Experts of a small language model.
Size: 9 layers, width 192, vocabulary 8192, 6.85M parameters.
Experts: 16 experts in each of 4 layers, 64 squared ReGLU neurons an expert, 4 picks a token, a softmax router.
Training: a variant of SOAP for the experts, 492M tokens, 2786 steps.
Below are experts of layer 5 (counted from 0) of a mixture-of-experts language model. Rows are named gate (a neuron's input weights, with its number), up (a neuron's input weights, with its number) and show model dimensions 0-191. Each number is 128 + 32 x the weight over its row's rms, rounded and kept within 0 to 255. Numbers have three digits each.
Before each expert's rows: "mostly gets" lists some tokens that are sent to it at least half of the time. This comes from a sample of Wikipedia text that the model never trained on.

# expert 4
mostly gets: " May", " February", " Man", " Mar", " June", "ia"
gate5:129110152093083139132098148144108136129080039084153113123147126128131165106116099093159104149031082153113159070176106103196193150111130075091162057154165125093126094155157106115145108175107072123108119082099090140172086101124126146146098133197117065135112145141054090140189107124132158181111108111171107114155115144088148120124154110100128133210083130094146149128112126115127126165138118133124152117208138158161109104165107149192163139132106091082163132082156201115112152137136120156132187151123162138107183199130160153139122067154155092111140143116128107117136145124139148073
up5:136157127146085124099066142139052067096133144131102156117147169134126122105176072097194107086129078093122097094135139173103147128080134123197127098130163123090144075117155149111087163136167139123120136102065160112132041098134132160068157108140151122152102088100129118089121121148115132138142121134138089129200115115155143108146129102130121118175167166126144101090141140079116113090139161100072145058110082117143106104149142136143157140114113143053104040160102128189122163106047108107141115101109170097143103111083046167112156071135153107114093110121119172167136122127124109028
gate6:122116188125127142125156117120077124115139123105170119155113134119121165149124158115101094128068153122098126111164144104070202110091138094145117111153127108174160154098108160074163163140228090132175128125147079151152109095135140131112096133160139112146155153130130095141102158073044103117117132135145148174149118160161123157098155112114104106156174173109105145140152120137097136171123159124138105103140104064119181079196148123137050202154158118106151176060115186130119088092092137135089161096148131155137119178103225145118104128122114146059209113172066101148115108105170157069
up6:155102132124092135140115070147154090075169146108122107110186170125141138158125144173130135167183100133155076107083133082081192106134116087104124203141181080124162120175098153144091122118109128096100130108142133089113180100176090108136161183116083117084160122180173158137148133093069105119102188122168080170109142125102057093134140099149101125084172157155170159102108101192109133033185147107086098094130153087128159168185096073155140150147138152095154158152154132104147109130101167111118147175140140147144075166154129122135089132092113093126119163131114174073099119142173112190
gate7:106132084128145125122142163156097097091064123081065140097174145147143135071149193124118106110177108084149101142122129157099116077119143094140086137116097207156114143101132143092184084170154169164125152133140069111129151117150091202151159128134088149128147131148159076134127081172096114143118146054114164149121110066160116124113087152092153097149177084144088087078138072129121127126135073154108064137131096151140105117115105172089083138140161173105073055144139118103144134159154153104164081106137104152102117138161054207110113044150095125152119170114117140111099162145177167138
up7:144160109107181161125125156120174153109157118169189085147174075125141122125169159168193113095124177116145144140143130163150124133168155161130132115180125087115099116146076167117159083147165108139145094109118112080178119165203136131124181132107153084105172117098125164149099125088143157118092134150113166081143167151091162197091106175159139147098086158137120127124182176105129148191126163107184155065128185073144144162109150149168095087133158129114168180054097132114069137087140142053052143140134163077103137078141143142073145115098149066153112090111105158107114156118105156134
gate8:138145122124137189158142110121092078091180117194138083084152111145143177133145136113110108123102134103151132098149203128115116151153089130137116130104094140164133158086091128163077144133133102137159097171102124189081128063110157074162112135150166087112161096136051215189141086080092136119107112118222095153156148080127151124104153122112141124146160156139166145172153095178122113092126055100159108157149156087126118168094167119158181206100097082092127097082142095106109160139149112063148097152125135111139121141062161136120087096089125170083103128144089129139103093104140155074
up8:106061136096138113194147129090143146139122134145186134129143128143094068139092173153147153195115143154173060073125075112141123141128148071142097098123176218146110115177198153173151124157159122156140091146115048126156143086106112139047084125117106140190168125089077149134157126151119120121081144105107130095138114088160132105093127155141126125127098102130134167122074099115158131145181173123115098138145091110095126138106074097155121106143150103090151090121184150122194173104158115130195188130119150081069091168179133146166186148141129069163099102154113119171114115139086105130

# expert 10
mostly gets: " ", " (", " \"", " S", "–", " E"
gate13:172097147097200160110160161146135085105107121087119170120100122150169131098142059106151112119138109139137177149142142173118112116128162105108154122118100129097137106080089128134150126146082230123107115105112089124083079139110138104089125112099109132054145123149143158111117139199156119092071136161116078119128091077168121080108168116112137099103108100169150124151143096123155136106154089193169105106197153146077139095096176162170103097073139161047092109152226100080133166163160144136098118138130120095160135123129119086137216130097142125119110121156160132185119215102095140133
up13:128136170160092118121126143089105114157089130094113137126205104121188108072126076084124130151113139170135162174135083117101117140139051080067074091113108103155159127146136044165163111083093156159085146124128103136069132121110137159113127107134165137104162128131208168166199158153073151098205171121163064130159077099173128124128146137118127115137127172120123157086154123103193122062123182137115111149095186110103117118098161164153068167162151141144131146191146076095129152163081149128135096173091121165145147195121132117087122133144102125123104107120067139109125176098111110124
gate14:174110125061083146111165133096125155106143132056127131127126157117130118110155117165112099130146126130095073124132119098135159139171200061108081080184093125143123109162159175150118139111079125150116186147117200108111149085160126136128126180077133150090148140170199083151096158171077124184097114125085087129094156106131198094161118144129102144154174101143125124127157104121131169070135143171130099111036183111154124127147097114157120114173137169120129125137152100083111100159122085141193125162152165086038095219176105112134119111151143083130098148108131163151125108129142121057
up14:104118109172151145114109076097134142115115152104181104117177100131069100093165107069108115138119140120093173176133161081138151126113141165141131108087088176172137144095107203115152136208127131118113065128061116103121166122159159139098148122187077082146131139136137156154135127149180155171121087102116091145113179181064134050120092149113119115139138203156110127147126093138151187154169131084130104172138043077119127113176140073139190122139094188076117144112107148140112136087109141112160110067120160119142105117144109166116141144155137154139040106138100157100124076098148169180
gate15:134123130138202194123149108134137183104087117069127092140150127132079116114154084106129079132191176088112112157119142131095130124120176127111162135172141113117087157141134133122118136081083128114145188127094158097168114138111136053103170118110096150146130177125157114142129103090080088142080100113136100071103168122119146095136148189150084153089161210156146089109135107122122170106110156085134031125100102093104149088164079147141153150142154154137142126076146085107050151062132156097100138117077106082105118154163077193174124197151084160172141123064114133089145146099132139101
up15:069132104086132106163135169159149122102106144109128137136116142151150162132135068118088152119108122070109183152137193130065206119138069104172157132116079117122128154092112129128102093147146114137133101126088138126204133114128169105105149123168114111167159135132095153125131127115175112184132134098132142169098089071145068138168067179211134125113113169149118112146130098127074127136094083132115125132105123064188067118128165090139181196071153133087101088127117113123153098125131118143162119165161136164119151131156079128101141158131146121125141193157103093163020086183191177172
gate16:178137169116158089136171177222167132079129136129153100115127107062123219107101060111140129166114124133185140127164087154106102188127115092115059138138135113140080096100138201112122120111082142179119157145196129090094149100134141133137154116098150096123152138134061089108172160136146111092097173132121138139116104099167165142142215147160115100057149181137150100173153122125134167150096069180116101120161082098164145116153143125103134111128106154142097118076101108052120112135176109149112162082164086155142110155155161179140145090100132155149128102185135106120130176075101133125
up16:129089099098145125129123148081164102136186175109122178167202122109120197146148017077090135154150101158124085126087127086144113181131154117158174147160140190103091090188103133150131128158126145202176181148159113134158110115146167124154120107135138124144119111158144128107154185109105094091089121115128117121070095125091138069127168123193145173146122169122170165114134120094053210103145164077088134119163106125178149086123110120086129156108113088091162131153110098161150163140135093059141128164144113142094151071090076148148113142111113138108101099108093095160131101178135135177

# expert 13
mostly gets: "\n", ",", " (", " \"", "==", "\""
gate11:129119102159126082141075155114164136118173151135124179105211142135135133102053140132070119148103131138173103103119068161091085176202142184108102132090088104119090142129121116129152099100024121090149078087109091111156100079157120102127135000130110142172148111155082067067126106176141122102135134090143153110143081180173112149100114142146141110137092168161148152130111134122181154118135140122148107122132123122104078098179125113135116125116171119115148039132161153159127183078141137146108159161126127131143166126159121198154122105094181136121089157115134148112183165116125132108
up11:130095137170064112105166083224126161121135092108122080134099099119126175126138186168159131102116108140151197139130095118119200124090156095104107096201120152130077204151088139121077176135112141148108118157113106161173162114075113148071101141139132154071125154134116155112116127072118130094095135166085119160112160096190136123140140151069132107129128120155098147140138161144101075124117146136138176136124151145185129144079192173063114185169099142114093070164172161109131165124117118169108121124103131136088083169125091090140161172087180074150086117190124181172109113104146121149
gate12:095080121098136091070128132109179146167146139143071134102131146163083123111153108134092128176145124121120150102039102112093159098118125138128072110161137144103128127196131155141067138142117125176134163154149156150152103156146191132161147081127180127060124167109125146131131149195099153151155079091146129140068093168114174176137138149141175135107121104131135152122110117099198097152164126120162183106056138160186116163164114158142160123171114147131189125147049068130171110124116153166106141082100148128067155096115135077129088122129080214078159133113176125090120068134071128137
up12:111157107092123158136117122132124110122087140141074111114101156088133099103102142140077113153114104137111144147108192113132085117092148112151121106124072118124103069059140076114113109168229151154070134177093168149091116123147148103147137128150119106119150142155114149189091140114065141117151137136194099128137134083068101075129183167102133204118094126113162164144195127144127173088161091196109043149111180135203119122164148182090169140088161133110128108146038112128161119112109127173158162096130126150126143074131134172122133163129147194092101073129197131144135138133151124105
gate13:082163097152092164087148142139175140099141126146121132156130126152113127156066073158145139082140124102122101086100109161139074104121155078075066195217105163142149103140163178120108074139122155138170102145123142174167143164108131138083128154148114184118114187147125100094050173108093095133084103136098108136122166058159136113152084103100139096166122170159152126116100128145175124131103070113128148110123111177104154154133174133129100159166132127139124185100122154139142180104171148117143175151103112146171250114132169103098082176149127150103165173163121171130144083149141165066
up13:123110139068129123171169090123159176119058153152155161139101155066112149139109170150119130140143153132129143193082150147107144157152088149109153099141128113126043137073135088176123147134153107128081138136096145087133125070124137129131136159172144106080146153130152123151180158108119154173158154082160151127124109157064074061051148156093162180126166084120095116108077083116081184095130120190159166131063136110134111068205072167137134097114114132116079107131129121153143137119079146099096101143146108051120079112166126128158148144106156086167104095129203120158114108084101105156
gate14:128159185115053111043121124075154185135132153177126110077161132126094131108171114090118099174158129139121120116112100149094127113153134083044164155133143128222124118113134096203120221124136091133133157119152112081167089128111160112137093089116102152088121083141124096126109164077092113105104130079147104119088128161153154094121160137084168084140089181125151129118105081065166046124173154147174145129160135186125120117113176143113144192181123108131133103124124132093149102079046078159092121211138164124120093155140122151106131135099137127143143166165101125127150132115112129126
up14:162147096115115140104168184108124118114109136114153180133186144116150023194110089106155192145134130106099161148149162147165097097170170126117136202082102111122091102138112183080182107092195103176147184121148155108137105106118162128101107098122108130114113109053120171164130201104099124109104175139148150110105124114144131112065146171144168107153146117115170129171103186135140074116145118120128068133098083139116120123139150123099121136116081107155169100085197130132159129089103113159187113107171096168112116140077175104099127149148167115081099122118047123076133188165143108167

# expert 15
mostly gets: " ", " S", " E", " F", " B", " C"
gate12:144079167196055162099113116117122130193119071089171159146141075166129109111134110151102105110071144073138155124103192160128107163135093164130150091129145197083099148104127023125160092147150152150112124164141129122077131141135160141159115121079102173134187127109123066137187158109151126115120131144145129226102168110093092150069092164162131095089108135112162094096081127151114113118137111114093084115120083173201131117133156103092127181145164132151156119099173110119057140131143161129200179136173118135164153100113120158147168167126159080099128147113123130116180162117135135113
up12:175120142141122100108117160091145128081147102165069131112193125112084147143151051131163064094157082076176129133058177143143084211136143126127077142123135112142138126107130133110157166164146209135160121132152134102190098112110144149155170158157165138134109170142147177118099158134111134145114191109139166134141107130079213182110110116103134116139134125123107131101122093129125143130123178113164153128150109072099109136060098080109154140098122126169099148063143078169085118155141161039122075096147106070140099103146104052210157124095110159151099097103127125143109106184127126144
gate13:167144140127173066188168138147116135111144086130134124137122101129076177161099147065171051171182165177188125089118144208147132160134132150129093124148130150157112117112132137164125119121124124155133130157150102199109161114151092125106161164154118141095115144151163087178132085102131158158092096071131132177137146176089197155148106140149130156139085153116150107081134103103103099151078130106094128092110134127151168101109077165094116113123161121065154139191077073107125089105106125138147037131188118119156129131140165136134094097104133097031115107125171080100052137134144171181
up13:089095150139133118197177154160087138114136126083117122096113128097129116076155129107179089172157117033157123175056145165138124122142157104141110113126086130083161132109084104154135184130081094124077145116154084173135112108103143084159156158103149161129166162125093137132073089156129178134110102158157109150112069100123104135116159139115127183120118163121094105154191124086137195149116146075094155156163097189119131174148123129111101162158082140120206210167078126149137084143167158161116126190149107139143111162162126124136107050118120169080155087147104134131108033155126121113
gate14:081099109134136173133188067118150194141119159111164150166126114102140151090103135076097147138129113180083173170136145189086070143115129136112115143108162155116097124097130126153102100156144140112073157132102105119103155139152159157177195147143040102119087122117095139099130104086128170104146116126101105144125148114086094100134108192139156097095174048131139160093145148144148147105149101071120166112020168158119107081196133134132143147149153140087142079114051097108125163064147109117142129151124208154123134143095113183101170135108110130082080120115168137180114118105172063122
up14:120106089118136168099146110116154128137143128115114158172131102127144144210146135183123130125066066118152061118196115134103131101125207091193125128196114075141119112125138136160085165054093142144148091110176103113116101120074098071105122137174142113209153145076139131109071073128080106065080145129146043145127146108104115164118113190097133101124082145148155135135135136104136141176128108115114170150144089101125143136124099113141137125151160095123130148083168114147159126145090094073095089165177097111148174079124129161089174076065126100090154118188110092111075115091109149129
gate15:127075100088152132143130172123163181126132133055197174104121120100145180099134127165150105114057094128116102064118092167084065121159161160126190147156123182121112085129160168142113137131152165171105146104102138088091105159107133122123131151063084164153155126156172114093174151070119117075134115137166118087102193110148117114103130116075163116154060099178142092110177075123110170156089151140129170129126128149135072125147098138114139123132175154143129136151200093117149079136127197147156114201187107083159159108120115082112175102113162090136071148117095143144122144134150106064
up15:144069126120088092150113142148129139082111114133191116125104086173195119069141106140189132156160127084129170136125095101159130144073139084185083104063105131093132125073076109133155077077117162052098106168125155144133119111183112117196169076096156074109135188114151152116143097053120156136151075113142102144141082184116077087114136106099097141153156124164131093163118141138176215133087114158122122139118101079128135094097145128165122117144164163152136074142150136104117102098111130133165118152099175094156167086111135162121143102079160076191081108160139129074154101141099125094

# expert 7
mostly gets: " he", " been", " they", " she", " it", " Am"
gate3:155133136147122179113136174120105131132137114139143088136168090078148193135180140198116167083135166073163109047127157104161106120067122101131135115178089138147124111121162127098127145115142220147126088091113074130204150146162148124052158109124171204147100183164097054106127172126096159107179143140147131151135096114152147155162116123159104131114082175161178118120091123115072110069119159175160105169147097078052150105177150159159060113125138123088144129166119116118090089081160131124178130106156125145170117111130105162107106143131123104150087132169136138156132177114118162171
up3:123141126135126109160076113148136180153111101104110126143131080036150106124085123103172132121103090144118094115147143124124105136110143170108105162100134106127130109129132154074129088173136106112137082113164180120131165116106129113141098109097131132152111175105145079118080127154138151096157098151138061142106162159131145089085191151133119111106098127112190154199139097137121029211147125136169136121136114172129142117102182128220110116082135126094119158206057125187085148138170152142093092135140162103147182140147097091070111154142170167071150064158156105059155106095192114130
gate4:193098113155124159180109095149118130135143095104137158138121064126160127117093158144091131106101094141133123158108157166116070131070136096118178110116121208170148099158170132123155116118076089122136146148058038091193120081141061205133085131133125109165125113112107098095060126159161162159110083153126076135166099149076131119141155116107128144136114148106099133091098115123129152127135087176184120168148145154172116104099102127154173161172113092106083137145126136146156141165146108132125105154121218144142133136152147094131109142142166107078138235171202143075126072100106161147
up4:131161056123157096135073114118142102116139135113115151120103121108140149196137151094066099159085116037146119110154155117125183117098119148087153090160176162072067144110140176092162095084114149098082158157156114144134130026112098096131106149101182205128102154155095092126159173109120153176128088155181100158133153161086165122146161150112128125115156176126121081117137123190127114093109152106125124147191165109089111106136127120151103157146120102144072141138115137063122135094104156137123170044123100146154159112200139165130105114154169122077191079148124141153116135199090102134
gate5:170117141173120079137130149114126131125150076104191078119118116163104084068115135119125153136147121144078143095162139081124119114111159154189169112062126163163076141106125150123162178076083138150176179125152084157115135074119104109112094153132099099172157133133126132124157121102101160149151135123105083098111085168126176177102178112138177153168074109069070150066118070106116102121111103087168173099168136159133154165107083159162173106101089126142155174063105133158073183076121094132131095109123119149147182090140135150132149107100151124167116155181136169082072174105185186101
up5:120099048104158116143144194121146116145148166174139146140125118151144096122137219190139109074204159105140142141130130119176073103130113153099194146137147119131058155136086105094100105192089108168071141123138128102095167111163109086150133095163149141115152115086164177209134118130092116120083053130126119129150110131106143118182090119064215128160138120090149115093093176075100097102191123122101103167097155130089115156133190046150107153123132128070139107141157171057094146150169146107133104130107129141102105122106097132101127140115136122140176140092101139134106141099131095170
gate6:138099136078108075131135144106203098133109100113111134109132081163143169092087173172179106102149114153115115147104107135127099123122149083130124150144146088184131134120147071095166084132188092145148134080086087055121183115111144106185102171111097093137092101130158065154110163127104171104135101154144079123115107167164166100089105137118185086146140109144100144173142082133137085169145068157145149202142120187124025179104058130152104124163143068122127150094178077149157096136100169136094114108102156144111156163149117156118141155157064126146110106184121178084131152126114109161
up6:110164141117060089075139086112194142053134119137136128084148042155097048157092101094139185132102122139101184170152111063111149122112125135136126115146104093115172211162136132135134161091135148120154077100123145133154103154114132115137154150157115150164148100111110135119123108214140142152171170124146157158101079081159149139066164155122138052174133159114143103080152155104147137110113150136086125100146121142117151133175150147159129151115149098181150154160118120147109181173171158086132166123103043118170125203174180125108122177118130139151192194121126131130139161128077136157

# expert 6
mostly gets: " of", " the", " was", " in", " The", " to"
gate4:153155083076137110136138131144201161107118132089099101124184153152157148167160137079170111104162183187175090123137095171133072101116128082156073161076181133145138151158066132167180088090164100145151142141077137145135178162153128078081178182100084134142111083162195108155148085137164054110155134097148100166135115119114100186101114195100108092115172135090119152090182158082137133109103081135147121130071129123092109129186131149160134128149082108136138109139130076080183145064109156121121115116140180132122123149075177145105156105148103145124103129144151122143174105149110109073
up4:126158155182110156085173152151132138198161131151189064168165113098144085123155161123157080114107116214120106154155121151110148052143187128115132147069093115132119186150148099134097109153074153178131119162163147148120115114115131096109145131162135173118093144099058137112123180104126151121084140151123164118166158119139104194061190199189207116117114135162051147110147087091124135152093104095154092125157092157138121075157115135148130087207124090091150124168128096161149146127163092120112143116095085111133106094137149114151108114142116091153066128111089127114174158139161084160
gate5:184116151106124127060155109119192161074056128123129171142149076141107169136154152083182134161146166112089121099116133206113121131133152149136166129139098145145106077132157102220133112095087121125113144120074143162127073163079141132112181092125179110129128149126137133208123156108104122155118128125170111114145159159130105202123135179138158146110163130161080109189161145143147059109105110107095094131200135172093112155144113151125100102151045163111086154116107070127078122131130110184138145107153194143139118157172116169169098147080134052141131119110112108112085083171146122087
up5:156123126088174133105166167110174126154161159158085142153078092145136119112174157133167105174058100109249120138094111123165169107124145089096228100116159177078155170088212126124167108093099142104173089179106102154172135104153150161191148127141096153140103108131127088121149132092112149065060131123117110111130112104113121114150124142127102141089117130136124112158085161028111143070132143159125195181104144146140066110119141167161173083193120123103162102151106171118088133121114114113111103105109158158141128121177146132139131132116159117136143092137061132105080112152129136120
gate6:145140085134103106159066142167143154099124150144086112137178040143066142201164127111118077089145128111189113096114150170120157144112153152125160116108105107101139142101187135128100095079198119160184142079136159123119146115135186163105082142078098103171145142123172073084152155049099102133075126157093148165144145142195134127091117106151103121087110124063070135188116140138136129139119137148138142133118148195175091146095088093166133115097118091083125104122126070061113142140109102163151101127164105105141157137106120184135160131082065123061151125142105138170132175080111097171
up6:120109112110097100162133097104086124110070124197127108096085097102153189168138167122142150177144124148159140191122124129121146128083095102182045115100053144175144202100096162058114154052130120105169135111119144183130118107062084116130089099094119172105121098138171166096136137142097130143145164147118145204136186113123143166114078095102138144078156163176062184131115116163108123188196072171132066099195122195171143150099145115122144120130149102132118154123128140178136111155144122091145116109125174139085149141108157148141142146134132108153137164120096142200135118111120137123
gate7:132084138106117096135092109134129134152127168062180085088101126150066193102117155118078155102114136176176092094161129107070103129126169099138140141110086163047169161133163083112167125118135106142167141098127122153098168154111070197112123110138148194136086153133123097133080147101113134153138126163068119153166130133071075134086180162139125089095139042142116088085115152092078147128142136188107072163119112172123159110092135121164098082174136109125126148182118071176169119131174158134132111154163192210089124156124095117129136085131113158133119169143087158158112118156127074127
up7:164111114100087134064144167120122136138136123087067152092128129134131118145169145080116121189083113129048130157106087137120079166073183111147137088150169147111148145092159114091118087111167146121084114148136145111142110098126157054076119116072127103120174124161156163072124154143078150175106127109105094112110088140164123108136130151137162128128135155158093140128067116123166094148105174066093120112166118127151112207041083109174141176158116153133109112140136128157136193104138045122118091131106083097161190161094185074133139057190151113182161111140148149114144155145165102157

# expert 11
mostly gets: "ion", "ry", "tic", "tion", "ut", "it"
gate5:126073175111146094149103054103146064083126125084123054126157168136164140138151077073122097145167149139103093139103096167092128146087091128167114092110127126144173135174056159105074148099103122132116118138159111126096143065125137104152151184148172101165143140203158049123127132099167163077158134129138128119117149118131179112093126147184082113117130173112139075122120141129168152153087072150169158159170147086118145099180180136179094146117102064144121135140097119146127106101131130097124189103132172123077109165150117166134103154091107158149172104152140084133166091194207170116
up5:091172135126136107166131132112123143143166141112081141089124152153099146156119126132161129146130171075164126144152143106121169087076170128137126087119105129101095121115092089134144116151116127096158158183114161172102082098064073157082195112108154140064144091128109156138125107103157094175097128144157200129117120134127085161123107095125082049094121152108095097141058144152162085090149126176143101123159205124137160146151102127167105161173054141191120175144082166150119113160141045202222169154083140131096151178097098136147158132091113115156154075124169143126147123110145093161
gate6:157068183139202143116088064124100101150158140150089119159110099151146133152142103061140114086136068128128174105075141102150135156173041080146116095147091119126102117081153074136134162068150134178162109130087107129074136165203135090144129167126112148176186211115135121125145138155205109101164145139160123142161085086094180064125161155125138132107128158131097126150144153200158126156152119139083171177095140148144068101164151118155142097114097112141119120078125101094127124142140127086149102150165125113107159141203151170110152170163139157104150131091123105146167172109130182103
up6:098170114141147092153146091101154127165091168137114157130130122097161131159091081156141146146127088146127171158153133076079064125170144179143094143117160126082117125113094089121097128114168119159067161134117098123125142182164089139159130149121089143083173160133222167132148112159133102189063173155133109091149181053104142141138111098125178090164146105058102137155108147076120129086091121123108062163124083189132088171148094122119151178123146156116136142089108101176094119147116070079101133137146180138118142156148037112125122060173158132123142082131076168178105118128162160102
gate7:103087072123071156105129084195126150107155129142114087141132155204136128142146171131113109131157140131122102129120112085169146096141186133101140131119135162115119114120131195130118143151148156072102054075150103096068159110118089079172172102101134177169151094178095130108189112171151113162096119102143123148084179137127110182057185132105127129193146178134129128231123104188158161154078157154183180156170134069113128139143133118133121159074124100156121113108111126135133104068162212105136094131105098117143098136099181169108080099185127138133157126146161132109153093141136126108
up7:083178137165204119176104113087124162062099227155169143126116145158159122088142150138172131136104146107171133127094128180148150112077114127134140118103088167130093114126122082107161101127128171086106104125183162164066161135150112140128141154105129152124169151128148083138077166133138163140151123137072181116135061079103095177091071096091120148154128072196112126113133131164146107101183160106104111129104122109093114165138138097089077145104117120134135061070076165088123131113155100094167118112051092099115109097148169157131145164170140135128125036186147116120145162158096172114
gate8:138145121138152120134175131087082113161162084105117155128133123188091132123183178177159106101205154152110120107157132130089150150058197118060065105160161210172112137128140143154174123139174077110084100146173126143090142129110154077164184068144147152118100153115135196187125168107071190168102165153134157079188193132173127174092120170164143108112124146108152118168144113171125109163140130096105168179124160117140134143133134099093118123151121104170106118096172121094186105100186156124077092093148127115101138169115097119118174123177090110145161154118137133130155147134077136126
up8:140124160151110119106079120095128108142122135157118123112135126133126125101091141193132127101137114127158146169079130073134153068106161109146104075136187128158111094160135110143089096117095175103173140131146149122167069121119161131123106128146101098144133118126091180150130142111076157166105144170126073122045067150117193110118169123164102098145136182069084096154138134081122107182108089117096100153141119116090156107116146193222137129103111067130099061142115114128096144127134034201132075082108157128138072109177148056105141094161208148092096135149136134112106121138137177072

# expert 8
mostly gets: "\n", "==", "===", ").", " ==", " \""
gate0:104117150165124148115088128156155089160123107090125096102122135091094147180171121135151137110087140160115105142157160155056092134108168141133149139124067137210128126165156109129170125139128192142138156088164107160128190129090103091161102160122043177171179159114096165115155173140063029114120136145102043130145161132136109070095196122129117173092161063111175103093157206159140132138173116101116083097127130163097134171113122161109118144125160127075175096134192123151107123126096145130126081156136214132120160123141134142115119181120158117154139123191105148142134121121131168111
up0:162065124098171093117123132103140099114148122135152073136119138099154122157043077141200112116191168086157107155112056170085180085118170183048127120140110115119153160160117098065081138126140158152176108132134153144149160124144124121149089164097093166121114060149091122181141135121131164121186110092172130071130173086109145181148093125165136102133098116188116169090138084094123144133135140083109166118170108169129086097086067164144106132148134120133166172186126162155156147124124138150173108174098107103172119141155111136064115151069105160141173112173179137100116143134143126072
gate1:123136114105085136110122148088125116101087081154108136157050158172130155161123114123113132106151163123129152098123168150145119162167078082141207079131099128153146136122134159168141096139076204126177079107093095145134111128106185114096141086190091211127078119064048148134126191138131067090114126187134164118122107173152129173142126181218130144125198195156133053129162166135174097103110107114138147091164151102125121134135127093089133152143102077071131125144114135088089097124084120140097161160190167145142169142111153145165135161152143156169115142121142098105129112124101126133
up1:103118118153130153162146138142163156075147122132113165102093111124104179076131141142117151146086138105148116147107066158113171061093128061115118084193106178153121118098165124086147166129123098177185116155152129149141111180125126140129063082139109119198135109113114127133179113169120140120142122119102126158094103110126104073112146117048055174087121122149131130181122068185096212113082129026146065084127099137136175172078156168124159135124131129164105141110144079136159136163176121126147140083089097078133134130106086133109114115123113152108181130161124191099121047106157112137
gate2:122155124061128073119183151134188091146131179147092113145142179141104090177114150110102133107128133124148060175188165091161155053082143069103156165151099124150146143129116165102187136142116125160071164121128093093090057128100091113140161144177115052116157160122066109096132129062144085158117089189119126153102094147127103100103096132115092125122116175132115094134117196122110151223176147140140142123124139144164129117212091136157144149145139182153084089134122184118163119149156123130137140111129092149094120128107128120135115084123185137133101103167087180180066105136138163146
up2:158139202136114140098114147103143180074151091090135149168099106162128150132104169106201156185121147113124206105122113109125078123123138121127120116129143084169139113167140163201122141116118110095104129110145151166126148162175154129160090070096137151074125143154115171128159100159148113095177129121142115155105107137137218158158108115200138134149147066122155167166094143151135167129192083100146053113185173165139086124121159141109131075171189098109112109070125162148040085122156113080148122085126122126139122099166113114126138189078136135089199163101103105138141151190146105113
gate3:090179152154092114099118106102140107119069092128112110123152149114120176074116130160138143075146115138169145154122183159125142121122128138169163118148114190133181166175079120115131126106074191115126100131164148107178154130127160158106130145127110217101091163151125081075097077145125128121153116116165133097121126129118167126169110138121092079087183111144188193140159094146123159188165171169105118144119099117189047160119142099144091088088129147130178105155135135142140094147147134143161203063157114064181121146117103123172133213147148055153202139127168080116148151134120093121
up3:090063105161108098099117143149175077126133108111155166136146116169089067142051214133192143064136112103108131056147121095156115147149142151162136122127124139100122095059100128092217139116131169093148149093136125109112152127129075079195091158106137126153137074123154134141135095114122074144095120133139093192080119064123044109145149119121144161104149123148148112126150147092113145106156104108144144095159106100099146080098106174110131164168150148100182129070122155185158147144113127117097063111112165179111132136107119096127189048109146112117105091053119159102154141146088143117